From a checkpoint of a small mixture-of-experts model trained on Wikipedia.
Size: width 448, vocabulary 16384, 55.8M parameters.
Training: 406M tokens, 3428 steps.
Below are experts of layer 3 (counted from 0) of a mixture-of-experts language model. Rows are named router (the router's row for the expert), gate (a neuron's input weights, with its number), up (a neuron's input weights, with its number), down (a neuron's output weights, with its number) and show model dimensions 128-191. Each number is 128 + 32 x the weight over its row's rms, rounded and kept within 0 to 255. Numbers have three digits each.
Before each expert's rows: a language model's description of what the expert responds to. This comes from a sample of Wikipedia text that the model never trained on.

# expert 4
Hyphens joining compounds, chemical names and scores, e.g. Jean-Baptiste, Hex-3-ene, 0-1, plus digits and prefixes like non, sub, North, early.
router:113109148188093179079194065079148152098154178180094108135132136116145135101060114108165095125147139132096107143178101158107052122160147143110138157126188143153115109139126097143094086147126144
gate0:164123136150096146115159098131159134146107132087179088102126154061123127153107151109102105098078085092143144157086082124091066135116077113069091128140185105143081161179138145151094176152101134
up0:091148101062168184111098123086090110130122130153135120089117118144134104062145149086108220158178135119128072099138131136115106183175141142177169133131101095085158175144097113086134112082103118
down0:120155109111138157152125118158091155120087130072117115066098067138154086142171140118118118144116123126100077126157129133100129094175112127134135136149146090178069115140092079192155133084138184
gate1:140133128105022115184140157124109133115114076194154115149147126134126144101148124131113106116125127125128146146088105156158115121181098178139120150112180101085128087103155126099140078098138169
up1:207077143103101145152141119139043138104078119149122140090144168167123152151092097153048179167168152117133161127129135159088107172110100121105086122110131141110099112083135102100065120073130126
down1:232160134167105165144155116123090208132115159135151196132140207065143107147102153089122148091160109070074154105141141200120143118037157128147151160131118140177097119100106089148180130158184082
gate2:127126119124158160113120141127092101194096120073159135119140113126066087137122140133111162139176114086124126063169081136055134175107127180129155115145130135113127106119095128116078088148069094
up2:132165156116103144113202123102113131086119177103056151153135195111186161179118108117149098126129172132171153188070176104174157131140140098097156109129176066158152190127164106134198164091150172
down2:161155075139101204130087126185107119122100115101130071164158119176106090105083129128134153087143121097128146126160104144137088082107162095077129125091112167054170150143118094096078138206070175
gate3:120141156168106178146125160160139138136116145068126155158109145101166159153108079148138101139156123117120171097085063157144136192139143144154105148171124116100142093114129139124128115115157106
up3:106166118102137155119056147141074158157131114119121127146144131112176115127101138185140080073137148080081171078108114123167115092105138150207130109097131083152138122107062168136173081169115156
down3:127094108101120097081148120169080120077189100162109095066128129127119109126184134130106144196136161151138143096112123099135140128214148116115158136128064142115118176123191086100143123129164120
gate4:128149099136159149147079107172077129125130111137074140187180106143134148148065192128095147120122121118161150095114172108183122084171142127147130155122085168083141137114132133093106122062123139
up4:138065148111099078078164133141160141173179190172167134069100112109102116149182076112125153178141155146163125165133088115084090176133180113144129108198158104132144098099113139150118141189123102
down4:104144111145095173167108176130099147085185092083147182118162129078106072140137156139146075098126127193123120130094124092138122089068143125147094144163139148083118094134174143154052106126193155

# expert 10
Line breaks and pipe cells ending table rows and list items, plus symbols like ″, °, %, UTC in tables and coordinates.
router:102162145157119158194122164123133156149153160108105142154108139145127139146103170069153167092165141084102166149176121193125128133111139083168165167117197085142110118189095100168049152155156158
gate0:083127081123130130119106095159101144130095149128124176127129122096155089166147097120083131129157043099173131115132122110143100109190114134128090128186128134088170137090178195160113098174077058
up0:079129123151145148148176149166106102085108109106153116163127139146144089084090168144126162085133163082105113185152177091066167118091090121141156149045108124062063161144116045146146080090140160
down0:146127103103103150159153132142139097142081158131103151098221190144104153104077116153124156139128201157160156135080130134057101085136197099143103104083145141064115165120135127111136214082172114
gate1:111105089073182134095122159088183111072112112042095131169195140175132125159126192144165146115119140118111148147156086073110191135125116156105108153159102143119102157109112114152167117126149139
up1:095114146076195160134099171117158128127151106103088167219152110190113151136075137140137101073069166109119159142100075077081165102120119140137101140144143180106122130126112131183164128136098085
down1:129095066182120130162124114171115154126116083104166141178152156118111171123143100164162150131086100104150131124075116146092085094144168107124133148097132103131106109118115118147080096069180124
gate2:130187204172152148174192121156156115073124156134101109214156122115153077117100130161178093186170164086144131145178123097170088172113143132108136120122057116142170123132173114120094150111100148
up2:154082124056145103079178140135121113148167137139156137114133108099152152066187160120144108105152070144146117082102160118093174119123172076121085147132100151140118117142068110190189109109148095
down2:101110156145127104058140154072093111119115081119163081138121131153099149124130090137145145202099141136138124105075166090052163151114135093103149096147141166097112117145136130139088057148151098
gate3:091155105215116129138103128170181164112099116153061142136101076154116133159177137073115128096107173134134126121141119131140089164137110134150186053104155106114181174119143148060098152096183147
up3:125152085149101115143066153135161175082107115136073091126145095193149126156149123127123148097107153157126120131146144136131113152142129114134162083084184126123195165123087160102111180114199152
down3:142123148137112046161098126117138152101098116130091163120160132134109139106158166118066122156133133147142120108112130164079098151169143170052112079060053142099150162118137159106124078071095095
gate4:140191129135157115138104108130138161121141109090119127130120135188137170208078112140150184092114166188173157121134171150103106109117140113117131146098136147132168127116073194126205102128184160
up4:121152094127149049120083130155081114089088080155089134093091183096122118187133086116155130093122172112164137141109132122133117167106134136115091134068137105089126160149078147116113078120085148
down4:154130102143097121092106194117129125124152132142170130089108139091138159149168123161114168127102121119180167156099108109215076107148138145156101099137079089128133146140203121046154143125188085

# expert 0
Prepositions such as of, from, between, during, within, and some articles before noun phrases, as in "Communes of", "admitted in", "during a".
router:080155173113145152068112223133112106143111128103145170149116097151129215096113095135164158112141151216149172100127083116143126074104102142144111102151063138084144150130149156035067096127105153
gate0:100150172129132108101161150140137069159129165140124093100121168144119127125148119162124158126144090150150162128160111156124167191119120177086176129120152122106112125099107111116093125111124195
up0:158128131169139193081102138144105156179150152130134188100109124134128137160120141114172074121104041087075181125133132140159088102133117136154127104071120114098116133112126114068106135101169137
down0:166144123161132163070086121069150122065078137103075128138155073147117155122155137134124099157093164150085149149146104154141112097152135094150139143154111103138171083134185132194137153142170096
gate1:145125074116156097135155130155134134126111148102190147104130103160100175148148118158163133118121067131114152065107107169094088142134123125129130177139137092064157162163121141163147158164102094
up1:153107134089115123131137103104146152100140047162137110090125123141082099150147108097020104187091149133088132206162096112140134098130131116151156103156175148158110107153151106152146186134167139
down1:153207202175102142141185173178115159138128124173106115156108089133164118215151111105119102111126124095131110092129131070098158130167127135094129131081165159119151123152134194134144140131117153
gate2:159120066130151148115146078117117140119117121093136102114142089188126204083088078129118104105123109176123099122107097168046159123143172144127088164125182145098114083106143090080122143136118165
up2:107136150156149082116117109132136085147067130069151075194081105125134195074115112108121131164121111118161117129127109128087182133102144153102160140163139143098155136099119113127167161161141139
down2:088078141158102118100157131162174124102158064122156147121119115141167147150104107166105137133100144091130181139129124181112135124148223113110183149136096119134182154071129123143127081134178099
gate3:178120130081085094107173128182106147165108177138159115122129129138097164144147143158114158156167068185129144060175113145176145135146065180201093083120120199157118079173112080158162114134181105
up3:152125132089145087138160183140105121141106163095147082157124104070130116147091128149130157116102140141147119101126180177091128164153095135131103071156105115078115191081124177115060098121130100
down3:079156163188132149087071142149120133096164111104112115130072129129142158055119105090148151173056109097115203102148155129123119159148093141089137123155109102089100136133125110117083179167108087
gate4:087158132165117174168109083140101101158147138096111137117122108205156117099114148205075120098192133141154126142147056128085099205145153167122116157111103105149144152135106145157135130131056162
up4:109128128109157118071153165165084149102151140196208116138123090104181159140147146079161127092113168128115117093169193128199090101160109139152186110167139143130157096123140095096126125137181070
down4:132123158124109139193103121118068131134132169148027126113128106143151104109080118175164117135147133115099147135214178135159098128136078131180098110071136165103159123093105136161192122141132095

# expert 6
Wikipedia heading markers == and ===, closing headings like ==Career==, plus sentence-final periods and paragraph breaks before new sections.
router:146127082166181138151144139136180160100136166160116129180184144150075130058061100159122160122098115172108115121137134123137118168122118121125126099172101046154141103103180097112091103143097106
gate0:132125146109137207162139133146113166033175127033112083131146077152078157145153154185140156118096128114152102085072154149145158114117125146053144092120145164087157131197115144157128102089114165
up0:095117123152204142104104113117162173064162116089104085103140102122131122115115109103084135099132104097146119044102166109157167115106097117066109118108141119115111106209118111135100130144130174
down0:160118168151092073134109132125116129139101171094108079112131128160116155136155109119127133194195122137124084126139121137133172051123076132145107157050174140099180106101158123085113059195164140
gate1:093121077110109127112133093126169080135133123140076055133133102148175075095110125148083081104151150077139122144123162176138137122149124133082158096094148125112117138163143143129155076119152098
up1:124153124177137167185088163122101131110117077115140145100102134133092203150106121147154135110081066110142146131135119162129100130119121131157135077149133113111120140142077092116105157117133150
down1:116115070081184146114072146120111114145131171136133112112080108185198077130160147146114161146173140179146167159130100170109074084113105175172068151125074144179173103125103119139090179176093131
gate2:136104194193127064113110153148097157106164102144136116159165145138174189083138114187170162154168177152147135097068207089155181103113087104149130124120108125180122104155176115123112041113139111
up2:110139115162167100150135133126135106137145162097105097108139182131057170152171111147113148168149143052138141163225112123116140087091145110117109128191133115132130084107157113162169134131155166
down2:104150111157162070106141144146149101138108132135085088169184153132145200129134105155147169089146132138180133183072027198196147094122121102192121090135073119138122113196131126131213140165161132
gate3:132155131141116177186134158161104124103174118124110083116112143118139158162147089130132140166095112123119166110109142101161125135127117125117106092086062143156137139106112100103145107135137080
up3:149165102121155114093107109127147112115065147133166166155189199136121090177118136146166073069174124136148069183124127130114133123124114175155152174063111073113093135158159128198115135120160063
down3:075081068128165129115084132143119092140130123163164129110138128077091134150119143038090128119096187164171092127096141175124057041186173187100139222106117130178123095138113096151112119204119152
gate4:073156173152120142115133095108040153127146161129157165105136098164133084098133138143149036090109132090063142149111119094094106127127121135171119181085115166149124107125092149110128120146118134
up4:126109169127136141116119153135041097106130127091194167142072150170141148082131126121082093073099157119127160147120145067136166128091103112132122158111129137123141106196125157075172159110115146
down4:077155100111135136159143092098066186113189140077126080092090127137111106079153144081106122122110121108132128138149163056098148130157117149123160108040114130129165115109078102106102130092148151

# expert 8
Clause-level function words in running prose: was, is, were, which, who, that, he, it, also, not, would, plus -ly adverb endings.
router:093057065081127113132104112098100121081117167143151085081139097131142105101141142143121090141083129144150118162137125102130181102169107176130139162104104145126172110094178134146179111146166085
gate0:109159156136136049155154101104129095170087138111184114127105097135088176121115181172118061151126119122144117149134081078152125116134109084187142149148155152164129045165109110124079144060110153
up0:132126138147108144114147131155107072119136126057185105143164122134084206081141127138082111064105183112137131133158093110124112116082070080175101098116105193156153108136099108133078111079175140
down0:160104113160174109068132131108147094134148127149149109128149160131142174036114127102152079143143151143101193162144154124154120119166109183117116090136169104166134088048180154127171084094132129
gate1:105143166098082112123110106109167173122155119163145146083110139105101114065126130098134160111144135150128085133165174092179130084138160081068137108126151137135143157218140077148130134112122168
up1:086092119140105161188131200165234192149102184053147114073121148139135135132155171079123132157114124077176138073139154140166140157144148126089166173116124141122170127174128110115168165105150076
down1:123151085143148099165162196166155106104121126149140138169081142137104177123123156103147117149115134144115142104134138085128125160156136142160129130070134095090134101105102134103205083113149148
gate2:144135117077137056128145079063109130081092069163162092126192172135115086133136164123154096161116136119075113099095152196156102150142130109142166127129173109222147132102125232120115140152182061
up2:070142094154113040164139118143137161127141118086096132127111103154175117120101132144129192124119171174171130138148108185121104105136164149100077111183145143049138117210099140107084047170065091
down2:141092119145184116144140112117173122106069109165057111161148125153148125103154191098134124132124137156109125108162114128138162113145148101058154183115166167124086097075080122091142142060135129
gate3:164144128125141122153111092097084135149105188136126139146155118125103104091102104141139068162178122116102154079087138122103084127146132111107105137106152151121156175090141120151113127125085160
up3:136166076109152169152088089166096072112074159083113102124164143098114119108113084087083125140068118082108139153135098074175145155106202153109164157129125118132122090139136135103154143145093100
down3:096143096120125095141134144175126123111100080115215102109134097152166120123105149135138129163091111101138164155134105160145120072139128166110094165155136158161143130077129091113144134089138117
gate4:125090146099120108171133155105168158137137143128161133132174145094151167136133128130097148139123164202102100110098094097192136096147105151144152125108115148091171168135204131108179099153136086
up4:142081100101082091199118145101137193098092170131167181161151142102122111112136131167139151136140158178148102106093152112133145111150105143119138072081105091116132135108201146113163085194147126
down4:124099092104054140088099146123132170114189089097160125129128161133108111096122144144126087109134089101178063180178097118127087104104176129123161117116128128150219145093093106063143155118063152

# expert 9
Articles, possessives, numerals and prepositions opening a noun phrase after is, as or with, e.g. "is a former", "into two", "with their".
router:199119154095076107096149046161101115124195098107127189148127109114147106210138132122156061135113095112155157106172084145160066137140113115117106151127111107074095129092152127157085060121116088
gate0:078115082143126143165143114110192117050126078186082065071119133103148146114136075139109160120087147130176190115092118128122105108165133087165145135178107122112150148138110112168138123156199150
up0:180148090142138112096111121196114113111091060171200183129160104160117123136088146134105169117110131109165168140095112098192166196123113215174120157099157124146064132128095070155140180104124135
down0:142118149144114136072169131108113126122122135131126152139162140097132159117103141135127084137177133114073167093184160096115122120160117138126146071119129135115121123153158167144182096122167140
gate1:167110077124112126132091155111180105143092141114176167098130147098133145136178172151169133081155145142164187107211116113164160158135136167060143219116142121140125157141138125155135150115156101
up1:092156194128141130140204071158127130091142106171108091172115119136149097136055062088119113186092110103099088140064122161111087097125143074194139053111114166158144122122102121149105081128106143
down1:138118117201119113141072181131165165117113159123094174123156151163128164071109098123136096067110124184124082161124115115122151126143109123122088147153152093205113112135179123126249136179075088
gate2:173126107132086126123128083122134075160176142183107130112183180136154127102155121165138110059145140084170145097197138124154112146141115103142145095111155055114124067159158146060147111147157134
up2:147158104130078118130148140134132131090207121171108145117182174043172102114163133165073166105154187170139105115171128059118141102154164143101143138086113154159189080114104131151134153122174142
down2:134075144115114099125152170130103069141210178117099152115151130106104148071172105166145092054113096117149066089125175120120087122117113082146116102210131148056117135105068126104140075146191114
gate3:110130124045127139109099106153138143116089163150159137082145152084101125134165094180136098186196101127140177114101138154134108121092119148126166115117083125157148199177172144117102139154082133
up3:141135113090099149171116125127149111078051160136103100119163149094088196169129136111130145124190058090109190061162170224116127134126114175101209112070108132177095152141129157120175124161093070
down3:149168097108150084111121124173137097073131106102059208120154078220160131102122094124202154119104114134130151114106098104122161115114134206141127171115157072114100129126115152145060140089202155
gate4:134109091149112153114052135158046114125066117112125102115101184075130114150114185086101133176150143121135126121164113132096125131122137073183116142130153147095054094133114087162146129105094120
up4:142126079139157140094106126153090142151132152103110119126143127065050142119138104090060102132164082208135121119145095096142138169175095153149145129165100168125062101146166167174121140103120170
down4:079148116137155151138098112081118117156140074122110078105137160138178059153106116142147070145161127098051114110152196104078097175103113090098164115117139109130128115116112168167129035186066144

# expert 1
Word-internal pieces and adjective or noun endings like -ical, -ative, -ological, -ular, -ar, -ul in technical words, e.g. "mirac-ul-ous", "sp-inal".
router:169132098121104180179075172130120138128145087129159102127140163069133102136156100186113101115107125135141132143171123172075151134091128117140172138164146160141092148142096114099184148155107119
gate0:136166155114106145173132134112140164139061100097098156143083107125149147133102184164131101117164088112174090146125174098101181138115184113162109129093130140139136091137107214118118147115163067
up0:124131107132150137174131131173096173152100105120156190160037093122170094130059173132149144109179137081188120083217132104069158134143152152153092109133089160154125145106095139102052131117160145
down0:126118133115096147128129087112153108152125094112160097123146158132132168106150105145099147074105149084127186114149146110144110134084135143114122075110198101090176089102155133123138134120123135
gate1:155141091101083099142099184084103118126114105145198118113074122161081133137180121142132120075137110092061158127138142126148177120140153201195118127141176091137170105129079154142115122145125166
up1:150107120104111098147113132161173166124087185117175170076137152216108144089090184130128104116120108133128175142122051158151169237132133131144167191104166101174135082085099166148129086165141073
down1:090141148118147105093072138162075121110074141140100051151173112111138187124225134185132155115137110109098132152100192147052101124096111142085145118127209120111044110119135112091185136135109093
gate2:095147101167162158116160103108143132141167191087083135148096170155196078139151187094103092114110126172170154192135147129136106090120182144082163172140096070164098098114151101154126113106119091
up2:130116110099207108159132120124153145115143099162158169120162130092143035162111164098144096067092143096096050085197171178162132183087152143122071144097115115107125115136146199178135164044139117
down2:139143134143169080090169158187144198122153121162065065110110113149110117135122169081201146138088056070119079143093083134144086182117133152159141117237106153124152051068125087131201140150086181
gate3:066166095105129148132129123100095139111154122126149142116136150126156202154164097063198062077144172100087152155139150101092107102122067152180106102135088110050135157136149067075170149168083112
up3:140156143091100156154182119092143094098153102137084122059089202186145142143152083114177073102106120150120154094118122148137190149115106133131075061154128117096153120129172147168091197152087190
down3:128095134089136123122163144164117123167139132155123116180046147100152183172168130085108177137124086207145156148093060180108162140099057196098114172134146102155183163126130161048095134121070147
gate4:105096093120121196121157103020215156173088113124117135157080110110148058078088187125093137109149174110111146071151119088139080088113136117119139101124146126109169177123165128082131137114112125
up4:119129113155144121130137059066175155141168125125114117141118113142170102136111128097103089170127136040126182074092092164224135108151129184139175101125158088076083144167151094128102179133092117
down4:153079143153101126098150123140106119107152177117094165162124153135114095086179134189150105076134151112124148162113076175128104113100098094148179129144141153121164152091132106143094150177091117

# expert 7
Final pieces of names and words, especially in sports tables, plus possessive apostrophes and 's, e.g. Rowe's, Ried-er, Shakh-tar, single-letter codes.
router:127147084091152120091108134179150123112095129063128136112164098129113094085146077126118114136140161129091117125132138114093174109122134145129084087143063149135133093182052125194128146113166126
gate0:097155117101122127123159150164094093109167089115090185117192109152173172126206112125066158115069132128120134177098136127177157168156114113096177116136080123140073113135144182103123135056153117
up0:132219097125154142138084196081138168165138139151143092143151136092111102145146068080094159122140095096136082101121104165164105123110126187116120125152177138082138173066030161132152109145132164
down0:099110095060130136129139137214140155159164150156076126166119128120120164142118127114037134121140109149194194115131100081099095162208096149146146127147124112035190133116122077141136130094155115
gate1:188203086163169155140121085213116079123131112137112169174104150139153154116135121123135043128093127084084087121092157135134138107097153063145105177168156135122175103159151092104120110197133169
up1:122076167102102128139132106106168172080132151100153165148153164148129133154150136100128206150166132179127151177147094102109088127176093156123200091140144129143078186165127124141117161098099146
down1:106147105184144129131117152144168106105197125110117141160123082102166149140110105111165107157079105131080111098104133127123122131101132102126146179110127113107112132148072122131135131152120160
gate2:168102158129107106161238144147165130150077188075103126158058075127131088066126113128131153116114125128137062155180127116147083164132147090134202138136108136114119120115129103107158124175090060
up2:139111115102082155075193228146113081179101138130134116164124151131111117121159123144145149067210156162141174111162112180128145160172099145104127144146157095149126084109118080167152114150139046
down2:149123107098135185147083132071074149146129148133149115123130119135135130139143079124163170113120152154121092075162107154137116134183165130124074116163095112118153122134130125166105131120146168
gate3:130110058122144105093137124128146150123076126146050088144087092139149087141098151139113141105129160121124116126170157112085114111163091083122097128166108167106164137138107105093138088141180150
up3:099131129132107189117101120088108050105096146160143181173119157138092129101163130118131160109124137102141164173138142087136133181149124128133211104086206165215083109147134173166155108121122055
down3:186113166103163150147121163124161089143132122123183098119137172058123133119157141122097145137098138162112173096133156140145125145140119103123088121102137100144148170095112142178157189150065166
gate4:115137130126097113154085136155167092179110137098129148112134168085158177178082081167153054132121127137082137182172110176159158081166095142135114133164061079084139187126160180180088145169051158
up4:073075154097186101162111128147184098115140141097188090132138189097080150162149173197152122133109177187107088171082092159101115123108067104097154150096080093086121078124127131133173113132126145
down4:111128189114097128189093100123143149061153141185168154183117118118188146175080160125173111152125108117130133108112100130064146158133112074131109190116080107193129114118098099097172110120045078

# expert 11
Commas, and, semicolons, closing parentheses, or, but, while, between clauses or list items, e.g. "later tests, MOLLE", "Early life and".
router:070079126158154076234097071079074158176128117147129142101111121125109137119148107096135172126118103142147086133129080117155113149161086150103122125161126098114138123104165126090132157107085150
gate0:146190149109168111114140160110145131133130131095169067146155123101110119100094104128080108163121125122107098117125128142107122146118121122172169138095101081161137138097103106130104128140127091
up0:137119113091134121143155152122145164121130161062152056184142119097082131091133082106106112180135106123123108120129088111099109141088143136173189122093123105146152180102147115076146125135143114
down0:064108103102137166185138116132156203149146184131130106071130095109181108167187140197161134098172135104103163150124053137101063073127134060135140144122122160147158158128132167045129155193099115
gate1:150160154192140150127160115165130072114133141081189152175136197115094079140121140100133165142156158140090140042112137170076127146165129134166135101192166150118097066123161097162121102141100109
up1:149145124163128113089165126156156064086109167128168116135113118088102113148101164135075126152143116123118173082127113123161134116145142157192109124097140159109116083192141108140111162190040131
down1:084093111151131138098129123081163104108113175104095095106154135140134158054170068131131171087137161158122121169141152085139211140132119126107135126156114098179120121070176155173096067155085183
gate2:107156120150123128140177091123169107145108134168105120137106188094182153063136096192115092132185100159145125136142101120164114104151143126145076077116115098140135081112099108166136099133126110
up2:106171117165134121130186078116197082184097133161101121149115199092158167075133053166112069132169070130147139136189130157147115102113097170133094086095137099134163065095083115191126119107140097
down2:149111133160151136106068150185081149145158114068120142102092127159102122125122171054124144107158153147115091145160145138170106106183079092094152125135111161120128156156119151071111111142140118
gate3:112140123127121116207115123097130119182175144127089157131110113152116123134134105117120066154142161090082154133159129077137161150121146134142170162197107124150119166148146219105145111117221117
up3:136161063122137079084114096147164166119076057108142160129103141110094108160129131110164123151149118134154093122088126167117120119124105135154113119121112130134166103123128107182138141115116102
down3:171140164136087086215094167146155209190144054092048105177085130083131076139138045111112072166062115111085102132109075105141127176147143053130167163164100175115129137133107116094105152077145111
gate4:172208159098097074146164079128120085165085076133088139133175136115158186145135136177142079114159149185100191137105162156127128145113134056158128088097048146148181106113104121128191149094128210
up4:132077141160126138094085140125139135091149132140137097091119086112085106150136130130190161088142149114156121107114104170112113137150139160171139155173195097108135127118165145090120120143077084
down4:121148125107135094069131103131162111109108113114117122098115155139152106141107096095156131110145158126107131183135091155125097127091083101120095145156133158130138148140103148141139107157049092

# expert 3
Pieces early in non-English names and words, often Indian, Indonesian or Slavic, right after a capital letter, e.g. J-y-otiba, J-ok-o, H-ash-im.
router:133202139155133118136157112149158140129113124062133133109140106127118092149143127100121100197154092119133121173027150103095133147156133088133152102178123138160103125110112196191111172087131134
gate0:113120104140159153137084165120173127131125095155070151130102106114040133152173116058123210208148113151141122147076141131106085152128131120111101109182204061128097125158171096141168123043141176
up0:158099087190140090221165161118115173117113202182129110116111129148115146120147103143103133110160155131119106174105160120129152134052141144136116134129174142104072119155125118145118133138139184
down0:166140122179096127136122104122111187114171129085121117155171093162054111110180183151144092095132080184098106072139113086160107103136064133106098113119140072081127087123095132127130145064151143
gate1:137167134049150104100163123104115156150129060131104080198090121111132098093085091097129077149113106160117098104073113087097078175143126113145150172162125184174112187084175122138106054139132106
up1:101075149133151162062105108108133164108105144135071152143031207097207165080117096095117172078085141119139093109125183152131085108128109069064125171168125155158074067193129153148170150156075121
down1:127107093134135182135137080161121159092188140164117087131082180157173146133077083136197147130114126117150168171184104113127098126138113135072224143093067140094170163145124140161131111107154121
gate2:150138027198145129113126171120120152163084159092111164142118078130112136180138128127103080145079115181099153088153111185142168129110111136106143146134112191166132093177107156144130140182135116
up2:096095114132093127225113154084135188085124156104163132120139065170153134170126103138130057146115116157169100128106120077125149107135127134090153188101166108170104154131080121099060125102161153
down2:111123131145161152158140075165105136110128101058158147130159086153095152186050181122127119142113131115079100111151142122068119146157140189124179162063200128236186104121122102110130138156101078
gate3:114140128185193104120148127144121083089182079136146113075149158144150120155050110141091175124172121122143106107109101112158142148132163039094137156134161117152065055118117124143095147100124133
up3:106186172177202093119126140118144076120119121133133150151192078125125156116133171154134114169149140171097151084121090089129123148159095084097120161117180159139183097152135120133061136143131128
down3:166120104110087117163098145105145096181143087100138160142139155062166143133156128153089127094129108141185100108143155146110127116175122109139115213062093099115131112116097118138157158152126120
gate4:105143122129125168120106089114136050166149146118193097174157136175179147110162144084116105146137083127101091100116113102113154087135148144105070116135085192086155135120062098097138153121148161
up4:131133156146123134120137127153119208120141081085146109121124125130117199101218155088116113118174122163157147180115128105128083126162221144159089155131091144108104094141080110210105163118101121
down4:115104080153119148152145108181137245162142143135102095120125144185081211067055120133164151086159108094124124133095125133129093174112151145110125139140112154136068116172102082128111094048128128

# expert 2
Colons after infobox field names (Born:, Kingdom:), list dashes, table pipes, and year prefixes like 199, 201 in dates and career lists.
router:120108148125147077044172163121154096197107113146156085106115157167114151190128189119126177156129168045117121107124191107133172101113150109117115173074231153156146110159089104083186214166117135
gate0:158112125182138156096148124133111071130138117053143121186077074077132152149187207145113110125117121088136186147109098151150146129155128183095110124152105128186171157135099116141139190140119134
up0:132132137183111103102168151155110043149131163088083144185063165094134162091161151196104083094097111112086167117121101142146071150148089141117157139134106167140130107151104131135169114123096108
down0:106143112126160186094109088126059095091101141087096158112132126137178083064125151106148066117112076122124160141151148184111110133106117093151132164144130093184101161122089098168148054044166140
gate1:119143099132140139134134167158143125142128149116176093162165164094172152185170181103154157151164114115127112180105072099040134125147175152101148118047114139085107128108128136202135122153117116
up1:140091116116175136175148054121151164137130149094164104105105196129157084120092100123102101123116139107152136122138190144100117081167129166121152037155122118155169098127092100100123158113091121
down1:115125186147059104121119116134132155159151151070136141172187092165064151090179123168137201102145126139123146093092113154117153104121073084122132111112140131137162132120128103131132153129126107
gate2:170132122119124116118147135150107134196141130117149090122110131090179127156145140184130139114163094103134182138154163165101144096119182104135177095092139145124150209121205131170162131106128160
up2:119069137110113136102137094131160164206075152114120091180103168158114095115187130128155080166122135134184142133112183128098104126100133119143160117201181120111141129133114119117172179092119151
down2:094195158091104128147207224120091127116156100183114139147141090112145087086101128131104144108123123159124143131134151103158141153063131117161142076176116169116106145144111151168083156155153129
gate3:108102141110129148138083106172088121104046154139115135096131163104103064091151123123171135148133117097168134099138142163151120125060079117144101147117125110110087077124087093154104104176128142
up3:163109152125165137091100095164079108147089127135123118130199155110179085116198134121128144104182165075108098131160095110145118143075147055125153146120183119108110085194118115167119059108127171
down3:089123120195160172172089124109147133102190117128155103144131135116140108133189148161154157129106123174129105119171158098121026113087090131142153116093049143189154106149136109109125104014164106
gate4:098131137171121145100093139152062100086126129118148141220115126123133139075150098174105148133141171100069140115161091108180046100205162146102173115164113080175145137143136128195091118097192158
up4:106114084086123153144100103143143083149173132142139132165137138173162125127124100210116145097118131128110169124110140108103120152127124163133104137153211057085100104141213121161137048125134120
down4:145103077071132134163157162079089141164157161123151099119141172123142140114129105147142148119119104104108124131198070105129112149114190083085119066176084131179174177144140175057133176082174170

# expert 5
Short single letters or fragments starting or continuing a split word, often names, e.g. Bur-t, Kil-t, pa-uses, girl-friend, and "is" in isn't.
router:134141158136114142185110102132112100113104105191096130140081139128165131140160145157125124065159104148155119072088157083194105147082138150108070083044147149101153188089104107143146107132138144
gate0:154160111119136123094091121074109118132088188083154120120191143114097154081068161118116160128170155137130135108083113176162076076065099173075098116151113199112116191029104086152093085080124134
up0:114107136100141121127156176155143125141152108157140143130121143151161108146178132129145090144055108092165118170149164108130147200174191104165161126122117044173135080117155170142113174187111070
down0:133165159065105167170139131166148205090136083064188103147154168101142123154130163127114156102118133151147103116096124121159131131163160083165082140098125154141129157173105102191161124126149119
gate1:133092129153143134094160106162136068088124114112148067143185124170109126127177136129160094122151038076131125110099153165121138159145124127166118111159110148126131081086107139076182100126153122
up1:082182118116085137104112158142108093108080086127073130091130154106113170155111142098145113134168123153126178135121085126128113105116190086103191143126134163118117086165145107137160169133099145
down1:101075082139174155067137138129161135122135183144121078102125179157121139164115052152122142126094156128122158122113132112111167139144116160177120115130137150147038134155153101101068139068134164
gate2:160108051192138094131080172084118112134129102109099185096106166174141115135126108122127101106187090068084172091147155128128163124131151121137059144125125134137117133135155163147076121138140129
up2:169144168080120120113097078086148161157097124159099132144081155154127089119105141171140054127120090147117130158136132109140153128146140083159214117126159150073120178114086133222103182133094126
down2:099100151166152148097119112139139146143152132137157141147095099141156145152172143079103048164096090122073075157116090191134118104179109136165158099127191080140085140114103103128132151156077204
gate3:155125149110096194113151085104170135053121058106135177110155104107144133154136097131128131117114089131150163028121131099119132152108159167104143109068103153077103150110118124200080102071093136
up3:151111087156205170145138131126123120142080125110201112121149087137144113162103137182106139120115119063124135033159133150117123149103154180156113128155157091139086135167161101170111178135067129
down3:140115124111159187209153138133134161110104135153173135154101162130175147152133096104117098156094168131126106097160172168080134111138140062107141145118133159105111075108156134112102132106099193
gate4:064161140159092140195161128104114114123053114135162158113127179140110152176160147122182140208136128138145154137100176137159104149068134112109166102127164117130139177083130173146112171116068014
up4:119150104119129115091067136164112113124107146124097099066141098136092098116130119152121101157109100120140151134132137168124193099096124171097128143185124150145165149162171176114138134171097127
down4:186136134096141106131128150152108159074126179136091148155045098134144129139087109109072124109080146099123157109098145194147128137171111175216144093156101108064083091174175083110111132105097114